{"experts_per_token": 2, "routed_scale": 1.0, "groups_per_token": 3, "optimizer": "muon", "train_tokens": 480500000, "steps": 5848}
Below are experts of layer 3 (counted from 0) of a mixture-of-experts language model. Rows are named up (a neuron's input weights, with its number) and show model dimensions 64-95. Each number is 50 + 12 x the weight over its row's rms, rounded and kept within 0 to 99.
Before each expert's rows: "comes after" lists some tokens at least twice as common just before its tokens as in all text. This comes from a sample of Wikipedia text that the model never trained on. Tokens count by the router's weight.

# expert 41
comes after: " ", " (", "–", "===", " un", " World"
up0:59 65 43 36 64 23 46 54 43 51 64 49 60 56 48 52 42 49 46 57 50 41 38 46 34 63 36 47 62 55 41 28
up1:62 69 65 29 70 28 53 59 53 47 65 57 52 62 51 27 64 49 72 72 44 51 66 72 54 70 46 35 61 49 55 41
up2:45 49 29 60 52 43 51 38 47 60 44 44 32 42 51 52 40 33 29 58 45 77 48 55 73 71 65 49 38 63 51 57
up3:58 23 66 44 41 61 45 69 60 57 50 35 42 63 55 41 78 52 49 75 31 41 58 49 35 46 51 45 45 44 63 42
up4:33 47 57 57 61 46 29 48 56 48 64 67 51 62 53 49 55 54 55 44 41 34 71 55 27 64 31 43 62 55 49 32
up5:60 54 56 41 40 42 50 62 39 35 43 58 53 47 73 56 31 55 67 46 50 64 53 49 60 41 45 62 62 58 16 46
up6:61 55 39 49 51 38 39 53 33 43 60 64 44 68 47 78 52 40 55 48 53 31 41 42 55 54 43 24 52 60 54 40
up7:50 41 53 49 53 57 35 60 33 73 61 87 34 35 53 29 50 43 33 53 55 45 62 45 48 63 52 44 43 54 70 66
up8:64 52 55 41 41 76 45 54 38 48 73 61 50 51 43 30 57 40 54 60 61 66 53 36 47 40 36 60 48 86 22 70
up9:41 39 53 47 43 47 38 52 62 16 62 50 33 60 43 29 44 50 87 35 42 32 35 53 41 70 31 70 62 35 62 51
up10:30 70 38 32 29 35 22 43 43 50 58 63 36 58 49 51 64 59 39 36 52 72 54 65 37 39 71 47 73 60 38 57
up11:76 46 37 70 64 66 59 50 22 67 45 62 57 56 38 46 55 66 59 55 41 56 48 35 49 61 20 26 40 51 58 57
up12:64 43 46 47 47 27 37 44 42 39 70 47 32 41 63 48 72 44 84 51 29 51 53 45 72 69 67 47 41 66 23 41
up13:49 35 50 46 56 42 32 25 37 39 51 42 58 60 54 51 53 47 56 57 68 45 23 47 61 34 41 58 44 30 52 45
up14:65 54 48 49 59 37 47 51 55 53 38 60 53 55 74 33 40 42 61 39 54 61 28 55 54 39 49 65 45 53 49 61
up15:58 50 62 56 41 27 44 47 43 33 68 47 38 46 31 71 61 53 72 51 42 32 44 50 37 65 56 49 60 66 37 67
up16:52 49 53 49 54 52 67 67 33 38 67 62 54 65 45 61 46 58 51 53 63 32 47 58 48 36 27 37 53 40 50 45
up17:52 26 39 42 37 55 33 41 54 21 23 40 44 43 43 38 38 48 67 21 48 33 65 43 59 72 74 75 52 47 42 64
up18:81 54 35 24 47 51 65 48 60 34 45 57 55 44 50 43 64 59 66 57 35 39 69 41 38 54 45 44 13 48 54 32
up19:39 62 50 36 55 28 55 25 37 28 50 64 35 47 48 47 47 65 60 43 64 58 53 53 19 35 53 54 62 48 60 42
up20:49 46 38 50 50 75 47 42 41 32 50 73 39 47 55 61 62 47 55 34 40 37 48 41 43 25 64 33 63 38 63 59
up21:47 56 49 53 63 65 32 52 60 62 51 38 50 61 39 63 68 43 25 39 60 50 25 54 51 36 47 54 54 46 34 57
up22:53 54 37 63 49 42 46 56 39 39 55 40 60 46 47 34 47 46 35 44 69 42 63 68 46 53 39 68 41 51 31 46
up23:38 38 72 42 57 37 47 64 54 54 37 36 47 54 54 45 39 60 45 57 56 48 55 52 56 22 46 52 52 57 47 44
up24:73 44 45 58 41 50 40 42 26 35 39 50 62 56 53 44 59 41 71 55 54 55 47 51 47 37 75 47 42 28 33 32
up25:47 58 59 61 31 51 29 66 45 67 57 44 59 64 43 44 48 45 55 62 50 54 63 67 69 32 56 44 40 45 52 48
up26:26 57 48 24 54 60 65 59 64 48 65 72 51 71 40 64 34 43 36 40 76 36 47 62 54 57 43 20 77 46 54 44
up27:52 32 39 50 57 58 17 41 44 33 36 34 47 40 59 58 28 65 62 32 51 33 55 58 64 42 46 37 51 46 47 55
up28:65 45 60 47 53 43 68 59 35 56 48 27 51 46 51 57 62 71 69 66 57 45 32 59 54 52 72 50 45 57 64 55
up29:49 40 42 72 39 61 36 45 28 55 59 48 69 53 48 52 47 50 61 54 39 39 43 52 36 70 29 58 40 61 61 38
up30:37 41 53 36 37 75 90 62 43 38 32 84 54 50 77 58 51 32 53 38 62 25 37 48 48 45 54 49 57 41 35 29
up31:48 55 57 40 61 62 41 14 65 41 74 66 60 37 59 58 48 45 65 59 41 54 66 63 46 49 57 45 55 53 48 34

# expert 74
comes after: "\n", ")\n", ".\n", ";\n", "==\n", "\"\n"
up0:49 52 60 40 66 53 76 51 50 65 28 47 35 53 56 44 42 32 58 33 37 53 59 64 45 52 62 34 46 32 44 71
up1:64 47 69 42 34 38 74 46 41 31 24 58 43 47 43 38 52 60 50 20 66 47 46 60 42 45 45 37 32 21 39 49
up2:68 27 52 56 48 64 40 37 43 51 58 58 45 56 59 32 52 63 78 51 55 39 59 42 34 49 37 48 45 66 53 51
up3:64 54 69 68 52 51 46 46 35 55 38 61 58 41 59 34 69 72 63 53 49 36 62 50 63 53 38 47 47 71 69 43
up4:50 32 52 56 40 51 54 58 57 41 52 53 42 49 51 39 44 47 45 55 67 30 72 45 67 42 27 56 58 79 38 42
up5:51 46 64 60 49 57 29 44 59 24 51 36 48 50 43 58 52 58 65 22 61 44 60 46 45 68 61 55 55 53 47 39
up6:36 48 47 47 55 37 79 41 57 56 33 50 60 44 54 43 45 51 69 73 38 50 74 48 62 65 36 75 61 62 53 33
up7:48 48 43 67 52 53 45 35 49 56 67 49 71 54 28 58 41 80 47 58 42 41 68 59 44 19 43 45 40 37 37 60
up8:55 47 58 55 32 56 68 58 41 43 29 84 50 34 79 11 42 56 61 48 46 57 60 60 44 57 58 56 39 42 45 66
up9:70 54 60 62 67 25 45 28 43 55 44 42 40 71 55 30 59 44 36 38 47 43 60 61 73 50 57 35 57 51 34 59
up10:49 55 59 64 42 40 69 76 65 53 50 48 35 42 49 55 53 43 40 61 53 53 47 60 66 54 55 52 45 39 79 37
up11:45 20 39 49 62 59 85 62 38 45 49 52 55 54 42 59 51 52 64 27 60 46 61 47 46 66 54 59 23 34 53 52
up12:53 27 58 29 49 45 70 53 53 47 39 38 47 54 53 43 33 54 28 54 31 41 52 50 55 50 58 48 23 44 75 43
up13:49 43 67 58 60 31 43 52 51 34 32 59 47 55 44 41 56 64 61 38 44 37 49 76 63 34 57 68 51 07 31 53
up14:53 36 58 69 76 60 33 36 71 36 38 47 44 52 33 52 46 72 68 44 56 46 49 46 58 56 60 46 42 60 59 57
up15:33 50 61 39 51 56 43 66 33 61 44 51 51 67 55 30 28 65 58 33 58 26 27 44 68 62 82 58 41 59 26 53
up16:25 43 37 12 55 41 73 66 38 50 49 52 56 57 50 47 45 56 51 46 25 55 56 59 59 38 52 37 43 40 44 72
up17:68 41 44 43 46 52 55 50 43 22 35 32 43 31 32 32 49 74 64 23 38 43 51 56 45 45 42 60 53 61 41 33
up18:63 49 65 47 52 39 46 25 25 51 62 27 47 62 37 58 47 53 41 41 50 50 32 38 59 48 50 50 50 47 75 63
up19:55 21 43 29 67 51 59 33 60 41 51 42 52 53 60 44 58 10 51 59 54 43 38 43 46 52 46 42 61 76 35 46
up20:38 61 38 50 43 43 45 56 66 32 71 46 40 48 43 80 40 42 46 50 29 55 31 66 65 30 47 68 61 47 59 61
up21:43 40 42 46 69 54 30 51 43 47 58 29 45 50 51 54 48 74 54 65 45 40 37 53 49 65 66 16 37 52 39 59
up22:61 70 48 40 54 46 77 59 23 62 49 43 63 54 41 27 65 65 46 71 40 44 85 44 56 73 55 57 77 50 58 61
up23:30 54 48 52 59 60 52 37 42 64 54 57 63 42 40 34 61 36 39 45 61 42 46 65 53 54 65 40 50 35 46 44
up24:53 52 32 40 23 52 62 43 51 59 37 29 44 36 54 55 54 80 63 41 35 53 33 46 46 58 21 61 55 36 52 58
up25:40 47 32 33 14 37 38 61 34 55 52 54 45 44 51 23 39 35 77 40 41 35 66 44 69 37 56 52 52 65 48 36
up26:40 70 53 53 45 39 42 52 53 36 35 63 62 54 48 32 48 40 28 38 47 16 68 57 64 48 42 63 75 57 52 57
up27:61 61 30 41 39 52 68 37 64 29 57 55 65 59 50 32 39 74 32 74 32 43 62 47 49 66 57 80 51 69 43 66
up28:51 31 31 61 63 43 48 54 50 62 59 50 56 35 46 40 37 46 30 41 53 41 34 44 59 45 47 61 59 54 41 58
up29:45 39 52 31 45 64 47 40 51 57 62 51 69 37 55 34 66 31 51 52 58 33 13 59 39 33 65 59 45 46 51 74
up30:41 73 43 36 41 44 28 55 16 52 53 60 40 35 37 28 56 24 51 24 52 50 36 73 64 33 67 41 46 17 52 57
up31:71 35 58 39 28 55 38 47 42 33 56 58 62 61 51 13 48 80 57 64 36 57 43 61 47 26 47 53 54 43 53 44

# expert 93
comes after: " ", "–", "0", " –;", " (", " x"
up0:46 47 54 59 48 58 43 44 49 46 62 47 55 53 39 59 47 57 52 50 45 57 52 52 62 57 56 32 50 41 58 68
up1:29 51 63 47 48 48 43 62 44 61 59 54 40 69 51 32 50 38 64 64 59 29 44 48 65 62 58 50 26 66 50 61
up2:42 64 40 40 63 55 58 58 62 71 46 45 82 45 61 61 55 48 43 56 61 34 47 48 59 72 57 55 41 33 45 41
up3:14 69 64 52 50 47 28 60 32 57 42 42 37 47 54 40 43 78 81 37 46 41 42 44 51 68 54 46 32 32 53 46
up4:49 50 53 64 57 64 63 50 58 41 48 56 36 63 65 44 57 47 42 61 53 64 48 25 62 62 63 58 63 52 38 19
up5:60 43 54 43 63 62 36 59 41 52 42 72 68 53 59 76 59 58 56 57 50 61 46 57 43 53 48 43 27 53 41 53
up6:48 47 37 41 47 36 35 49 44 44 58 54 58 40 59 48 29 46 52 53 58 46 39 44 39 49 56 71 33 47 43 62
up7:38 63 70 46 42 56 52 49 33 48 10 55 56 41 58 48 35 52 62 40 35 52 46 54 55 39 34 43 41 24 43 42
up8:57 53 37 47 34 71 58 44 41 37 53 61 33 34 65 38 63 30 30 55 57 38 19 54 36 41 63 48 58 52 44 67
up9:48 34 57 63 62 58 27 56 56 33 42 65 49 66 57 64 58 62 46 76 60 42 35 47 41 38 45 37 39 56 58 49
up10:48 52 63 43 49 59 41 55 72 49 45 45 67 47 71 26 68 55 51 64 55 29 67 65 66 40 38 49 30 55 30 32
up11:56 72 73 60 57 41 45 50 55 56 40 44 42 55 38 57 39 44 51 60 31 31 58 50 58 60 51 60 43 44 37 54
up12:49 63 40 45 62 38 40 25 41 60 39 64 48 42 58 50 20 60 52 27 63 35 50 60 41 33 65 63 56 44 41 60
up13:54 58 27 38 40 46 49 45 51 49 48 62 39 43 44 17 50 47 39 59 57 54 59 54 37 43 70 61 38 59 20 43
up14:36 67 61 60 64 46 31 48 73 62 48 65 54 58 68 31 45 32 46 42 51 41 63 29 58 49 52 59 43 52 57 35
up15:49 44 44 46 53 39 53 45 40 51 56 49 35 51 55 42 48 66 53 44 55 48 65 46 38 50 59 53 62 26 49 41
up16:54 69 61 41 38 60 39 68 39 64 55 52 35 44 45 57 57 35 59 47 39 38 25 72 61 29 80 55 48 53 54 66
up17:42 60 43 48 47 43 66 28 39 28 42 54 47 66 68 52 62 43 55 49 52 39 29 43 32 42 57 52 47 42 54 59
up18:46 41 42 42 46 47 59 41 45 52 73 60 54 41 42 28 60 58 57 55 64 36 61 52 57 51 38 21 55 29 62 48
up19:44 45 38 39 57 32 50 45 33 55 52 36 37 57 21 49 34 68 50 79 54 20 60 35 43 43 40 47 54 58 36 46
up20:55 40 47 35 50 57 63 45 60 51 71 14 52 47 53 59 48 47 41 47 76 75 54 43 59 38 42 40 78 46 52 52
up21:48 31 44 70 60 39 72 68 34 51 47 43 45 50 71 45 68 41 53 33 65 56 54 56 52 64 43 65 26 45 67 61
up22:67 77 46 63 57 64 47 43 51 49 53 36 29 53 51 43 34 57 34 63 27 56 83 58 48 43 47 21 39 59 38 57
up23:45 67 47 57 52 45 56 67 33 83 60 46 45 39 40 40 59 37 69 46 50 36 43 46 52 44 69 39 46 66 62 24
up24:21 46 58 45 29 52 53 52 48 52 40 41 64 26 58 50 55 77 57 39 53 39 52 65 51 38 36 51 64 60 68 54
up25:78 40 30 35 63 59 53 90 66 48 29 66 63 36 68 48 65 32 60 79 57 44 55 52 61 41 33 67 64 51 58 36
up26:47 27 40 40 40 53 65 48 30 40 63 54 51 54 53 34 60 56 48 49 60 41 60 37 54 79 47 62 34 52 68 53
up27:44 47 51 57 39 49 70 58 51 44 50 60 37 47 51 38 53 55 60 44 46 49 39 65 34 39 63 42 72 47 29 50
up28:46 55 59 34 45 64 38 71 38 48 45 44 42 38 53 60 56 68 52 46 30 60 72 31 42 52 62 43 56 43 72 59
up29:63 61 54 61 38 46 55 55 38 38 33 52 53 57 58 62 65 53 82 35 47 63 51 67 43 47 50 74 73 54 68 50
up30:34 53 52 57 38 64 29 57 46 58 57 70 57 43 57 42 58 53 40 35 44 35 63 62 49 50 37 57 53 48 48 65
up31:60 57 65 45 31 34 29 51 34 50 38 32 66 46 42 57 42 50 74 78 54 44 72 33 40 46 67 27 44 81 65 52

# expert 55
comes after: " ", ".", "–", " (", "11", "10"
up0:60 33 44 60 48 54 46 39 42 15 54 61 79 52 57 59 57 54 55 51 52 52 69 47 32 31 37 46 46 60 61 79
up1:52 70 53 31 79 41 37 51 53 27 47 59 58 43 37 44 38 35 72 85 66 51 31 48 48 30 65 59 43 53 54 53
up2:44 49 51 58 42 50 60 91 37 50 56 53 49 45 51 22 53 64 62 71 48 41 36 51 65 69 34 39 78 36 49 23
up3:37 33 50 58 32 60 49 48 42 50 77 64 48 55 22 39 44 59 71 62 56 61 47 55 51 55 44 31 61 58 29 67
up4:51 43 39 84 50 59 49 48 65 49 47 49 44 59 39 50 38 19 33 56 41 52 25 61 56 30 55 52 38 44 44 68
up5:57 41 58 61 44 64 55 48 53 45 46 39 45 69 58 48 61 68 41 41 45 66 51 39 32 50 47 50 55 39 59 53
up6:79 45 30 72 65 48 41 36 50 45 73 48 61 60 68 37 49 67 69 24 58 40 51 42 44 23 46 38 39 61 30 41
up7:57 63 41 55 46 50 56 52 46 58 62 65 60 61 34 53 53 54 59 62 42 38 30 51 53 48 47 55 59 75 55 48
up8:27 56 36 21 65 69 66 49 39 45 74 48 73 49 51 39 29 64 57 59 59 29 62 40 38 59 29 45 51 38 40 55
up9:34 77 59 28 69 53 42 54 51 55 43 56 60 51 39 61 59 43 75 57 65 51 41 37 52 77 62 55 50 49 37 27
up10:47 24 39 61 46 66 49 44 56 73 30 60 38 54 64 50 56 46 49 39 48 48 59 41 45 64 40 54 49 57 73 40
up11:48 43 29 39 50 43 58 63 42 38 33 42 33 44 54 52 66 46 55 46 50 64 38 56 45 47 39 51 49 40 45 27
up12:58 59 49 47 64 61 67 47 56 46 44 46 41 37 58 71 54 62 44 27 62 09 58 29 37 53 43 33 53 40 65 24
up13:30 63 56 35 52 42 53 66 53 50 53 48 58 42 61 45 36 60 47 49 49 66 35 62 35 45 51 48 47 36 56 48
up14:56 53 48 61 43 51 30 46 52 51 52 50 40 45 40 45 48 54 46 65 52 52 61 67 63 45 58 69 37 36 40 36
up15:36 63 49 49 68 61 60 39 38 70 34 58 35 52 42 52 58 67 65 68 26 40 43 54 56 52 48 29 42 49 65 48
up16:59 55 51 36 55 35 59 61 58 40 63 47 76 48 45 38 57 50 50 61 59 44 73 49 28 39 41 42 62 59 47 59
up17:71 55 64 66 57 48 47 53 55 66 57 64 56 41 38 47 38 53 57 49 54 26 46 45 48 41 42 64 55 77 43 47
up18:42 62 46 38 55 54 53 52 55 49 41 63 49 53 66 59 57 54 42 45 47 39 41 60 43 47 46 53 57 47 29 60
up19:57 51 45 72 44 65 75 66 54 21 57 26 39 46 61 50 54 43 28 18 50 42 43 45 32 61 50 54 60 48 77 55
up20:63 53 49 54 61 45 50 19 55 48 47 68 46 47 58 50 62 48 51 62 41 28 31 62 41 59 61 48 40 60 41 49
up21:59 49 56 41 61 72 53 54 53 43 52 51 19 54 56 53 75 60 37 52 59 48 32 38 60 50 58 65 44 70 51 37
up22:40 29 62 60 53 42 59 55 52 49 44 43 58 52 57 60 63 75 39 79 51 45 34 52 52 48 51 52 58 51 74 42
up23:42 39 43 58 36 63 62 52 20 37 60 23 51 49 50 52 67 67 46 40 75 58 49 75 55 55 44 60 61 70 64 66
up24:51 68 57 34 72 51 44 58 49 44 48 39 80 63 66 47 54 45 52 35 32 51 48 45 52 62 27 61 46 67 59 61
up25:33 41 38 47 56 50 44 45 47 52 44 66 57 53 60 54 72 40 39 48 45 32 66 45 64 35 53 44 45 75 36 51
up26:59 61 50 60 55 46 42 65 46 41 55 69 38 44 61 56 42 44 50 52 31 61 45 44 37 61 73 40 55 49 38 50
up27:43 32 47 63 19 77 54 41 59 27 28 29 71 32 31 33 48 42 44 52 32 76 44 64 45 66 49 44 52 38 56 71
up28:34 44 47 70 51 48 36 31 44 60 63 62 63 45 19 53 61 35 45 33 54 31 58 69 42 23 37 28 61 50 28 40
up29:49 71 56 35 46 37 60 54 56 48 39 50 39 36 63 50 27 67 83 58 72 57 64 49 64 67 37 68 49 59 51 40
up30:40 61 53 31 46 44 50 45 38 63 69 44 52 56 43 48 66 33 34 44 55 49 49 43 67 74 49 66 44 68 59 38
up31:46 65 46 53 42 71 82 66 39 60 61 64 63 49 67 18 55 76 55 42 66 34 34 24 48 64 50 63 31 72 63 37

# expert 78
comes after: " ", " (", "–", " \"", "A", "\n\n"
up0:66 43 57 55 45 28 56 37 68 52 56 57 67 40 58 66 48 31 46 40 46 33 62 56 79 38 60 51 52 69 48 68
up1:29 29 70 52 48 47 28 45 51 61 62 39 54 36 64 54 52 59 53 61 62 52 29 53 50 24 52 45 56 46 66 50
up2:48 52 20 50 38 36 59 44 62 29 61 56 63 46 52 25 49 68 44 52 47 38 45 40 41 59 62 51 76 55 56 18
up3:47 35 26 30 72 42 26 52 53 52 49 44 42 39 53 56 60 36 33 66 49 42 46 67 51 81 28 40 41 37 78 37
up4:38 65 45 56 38 53 40 48 38 46 20 76 89 45 60 31 48 27 47 52 50 66 56 64 43 52 62 72 76 49 33 47
up5:36 59 48 45 66 41 82 55 63 38 49 53 44 53 53 36 37 49 31 56 65 61 41 45 83 67 28 58 66 50 51 50
up6:41 60 50 63 82 59 51 40 58 42 32 24 56 38 46 56 50 68 47 26 46 44 51 33 47 49 44 36 54 55 47 61
up7:66 49 59 72 52 52 67 28 54 49 43 46 36 53 41 50 48 39 56 76 60 51 59 61 51 59 55 47 49 40 36 37
up8:42 74 63 65 60 38 57 64 46 48 43 55 42 56 66 57 41 57 47 62 46 42 60 69 46 47 61 39 47 70 37 31
up9:58 50 38 33 65 50 34 54 43 62 50 32 43 42 48 46 50 60 54 50 36 59 56 82 55 37 40 46 46 57 43 45
up10:36 52 62 36 55 68 26 45 51 36 40 37 47 50 50 36 67 54 74 67 72 58 46 45 41 37 35 50 55 34 27 41
up11:49 41 55 77 58 54 45 47 40 62 48 53 44 62 37 45 40 31 64 53 46 51 66 52 64 69 47 42 32 57 63 33
up12:44 39 59 59 58 40 70 48 56 48 65 26 42 45 54 54 43 53 44 55 36 61 57 58 62 36 45 54 55 66 44 58
up13:66 61 54 58 78 67 53 53 51 68 40 35 38 53 71 66 58 61 46 43 61 74 46 36 47 46 53 62 55 56 65 64
up14:35 73 52 48 37 39 49 56 40 59 55 49 59 37 40 57 62 32 58 42 50 47 43 58 69 42 60 79 61 79 55 50
up15:48 61 50 69 35 54 50 52 53 51 47 44 62 51 49 48 43 32 55 54 38 41 54 39 39 48 63 29 51 53 51 39
up16:45 58 36 46 54 33 47 41 43 46 51 70 63 53 51 59 46 69 65 25 58 75 40 52 38 37 42 30 62 46 32 53
up17:60 65 70 48 50 52 39 31 50 48 26 33 55 40 56 16 40 40 49 70 68 66 89 46 55 46 50 53 38 68 71 44
up18:60 52 44 67 45 42 36 49 39 57 56 45 65 74 57 30 40 70 50 40 46 63 56 42 63 58 62 39 58 46 74 45
up19:61 50 48 24 48 47 41 51 31 53 24 51 38 56 51 41 63 38 22 55 43 43 34 55 47 63 80 52 54 50 34 36
up20:40 42 63 64 48 69 68 50 47 70 24 56 49 48 63 49 44 53 49 41 40 62 57 40 58 49 58 56 40 54 68 51
up21:43 47 53 45 37 58 62 83 69 48 16 47 67 48 42 39 46 52 48 63 78 41 48 60 44 43 35 45 60 53 50 60
up22:39 64 56 55 77 39 64 19 54 69 47 50 54 46 58 32 69 52 36 56 49 46 36 69 61 48 56 43 66 44 71 67
up23:58 48 44 41 59 50 17 44 64 50 46 52 69 64 65 31 57 68 47 75 56 66 72 50 42 54 60 48 41 88 42 40
up24:33 34 55 53 45 44 57 50 35 37 58 63 45 43 64 42 67 47 55 67 52 36 70 64 44 45 55 55 50 60 51 53
up25:56 42 31 52 62 51 56 45 51 21 20 37 54 41 69 56 50 35 30 72 51 49 71 60 42 52 24 57 58 51 37 76
up26:44 43 38 51 50 49 23 84 42 42 30 41 46 40 35 55 70 68 46 68 44 66 63 53 33 55 51 64 56 69 26 49
up27:34 60 67 46 48 56 47 60 65 51 69 43 45 46 41 41 35 62 37 37 52 52 44 61 26 34 54 28 56 48 33 65
up28:34 39 54 38 53 68 64 88 60 41 56 57 63 34 55 50 42 39 66 38 28 46 47 47 58 44 51 56 57 52 57 43
up29:56 43 52 54 61 47 79 64 43 53 56 47 49 45 41 32 55 63 49 71 57 52 99 58 53 60 50 39 57 65 50 41
up30:46 51 54 65 45 51 69 49 57 55 54 40 54 29 40 52 58 43 54 50 23 58 60 65 52 36 36 53 63 56 65 66
up31:43 51 64 63 56 54 52 53 54 69 64 33 31 61 35 20 58 29 46 49 47 38 56 62 69 47 54 52 33 66 43 59

# expert 65
comes after: " (", " \"", " U", "I", " N", "\n\n"
up0:68 61 45 43 44 36 45 52 49 53 35 42 39 50 57 24 63 38 46 43 48 45 63 46 65 56 53 66 72 43 61 70
up1:45 59 58 44 69 47 69 60 60 51 26 47 61 48 61 65 53 13 75 63 36 47 40 49 40 29 57 45 49 40 63 31
up2:51 55 53 49 41 35 53 60 53 58 59 67 59 37 56 49 65 39 68 68 58 37 45 34 57 30 51 67 47 30 50 47
up3:71 54 36 35 39 44 52 53 55 60 75 61 41 45 40 37 53 56 67 50 60 50 45 29 53 61 53 48 64 57 38 47
up4:57 49 56 56 55 48 43 38 45 67 51 42 59 47 44 49 55 36 63 15 38 59 41 57 33 47 29 51 39 74 39 58
up5:20 34 58 49 40 62 53 60 48 53 39 43 60 49 34 52 53 39 63 51 64 39 52 58 53 39 57 31 75 40 66 26
up6:58 38 46 41 74 64 34 41 58 37 32 25 26 64 69 42 58 50 62 34 49 68 62 37 37 53 46 53 52 39 45 58
up7:26 58 25 32 20 52 67 35 53 70 50 59 22 46 51 37 52 50 57 57 39 50 55 66 48 25 63 45 56 32 45 48
up8:39 71 55 54 55 43 28 37 41 57 40 69 76 53 57 50 51 65 36 64 54 31 57 51 20 31 48 44 60 50 53 42
up9:22 58 52 40 68 33 49 50 68 45 41 33 54 35 68 56 43 39 45 47 62 75 70 44 58 43 47 46 45 53 27 51
up10:42 45 53 44 51 37 46 50 41 47 70 39 62 54 47 45 63 51 53 65 54 43 36 39 63 38 37 61 48 51 52 57
up11:52 50 49 21 40 80 42 52 36 39 26 65 46 59 60 58 53 58 61 52 54 65 66 55 40 41 66 48 53 49 55 32
up12:51 41 49 54 43 49 50 60 41 33 67 52 53 45 58 48 35 62 62 48 65 30 53 54 70 62 50 60 51 62 43 43
up13:59 53 70 44 47 54 44 60 41 47 54 45 39 52 46 49 60 53 57 52 31 50 54 48 47 59 56 32 53 65 91 40
up14:40 46 41 34 40 62 20 54 46 38 78 26 64 60 56 39 63 52 30 49 22 28 53 52 62 37 45 47 53 65 69 43
up15:11 65 42 47 55 48 47 73 55 61 55 61 58 50 50 51 33 38 28 72 51 43 68 45 56 68 52 57 45 47 47 48
up16:47 41 38 38 38 46 50 62 66 55 53 58 63 71 43 64 54 50 66 49 48 51 45 58 57 70 41 49 24 67 30 45
up17:43 30 62 57 66 31 33 60 56 39 44 48 47 36 55 47 52 52 55 36 60 54 54 60 40 54 61 43 78 41 73 59
up18:39 57 43 55 50 38 52 51 53 60 58 35 61 66 84 35 23 55 62 74 37 48 59 63 69 48 38 50 74 45 49 47
up19:56 70 39 37 57 48 50 47 43 43 39 51 53 72 57 59 67 47 53 76 28 49 48 61 26 46 39 27 51 45 34 59
up20:62 61 32 68 54 42 44 30 24 51 52 44 54 49 34 66 61 58 56 35 63 74 30 69 36 23 50 41 47 60 37 42
up21:43 52 66 41 61 56 36 47 36 54 55 47 49 49 56 56 42 59 55 72 49 67 66 59 54 58 54 49 42 48 40 57
up22:63 48 39 40 62 59 34 65 71 63 33 36 65 42 67 52 57 67 38 42 58 56 49 52 69 34 50 51 62 64 55 60
up23:57 39 58 44 54 62 74 27 62 67 53 45 73 49 57 50 48 52 46 74 60 37 45 61 36 41 62 93 36 41 35 46
up24:67 49 48 56 41 42 57 42 68 54 59 46 91 45 23 48 58 62 25 60 49 55 74 53 50 39 68 58 42 61 77 36
up25:54 56 66 57 54 61 52 67 41 33 42 53 53 20 67 59 58 40 50 46 63 41 46 36 56 79 43 46 61 42 40 40
up26:49 63 36 41 47 66 50 50 57 31 45 49 40 53 67 71 50 46 42 66 48 70 46 44 46 28 66 45 64 27 41 68
up27:55 58 49 37 41 27 43 59 60 44 36 31 33 55 48 43 64 40 66 66 36 43 44 62 30 48 46 56 66 50 34 38
up28:43 57 66 49 41 51 68 59 45 51 39 66 46 27 39 52 37 35 49 61 56 37 72 49 25 45 51 47 53 55 47 22
up29:78 52 23 44 56 36 53 52 61 56 63 55 66 64 36 42 54 46 60 45 61 41 44 42 50 41 28 53 53 64 71 41
up30:48 48 54 62 55 40 65 59 56 42 53 33 55 50 52 63 32 50 51 63 53 23 60 65 66 40 61 29 51 54 38 47
up31:57 08 30 29 32 64 63 32 51 64 55 57 60 56 53 45 58 59 59 35 46 69 69 45 57 62 67 54 45 66 59 78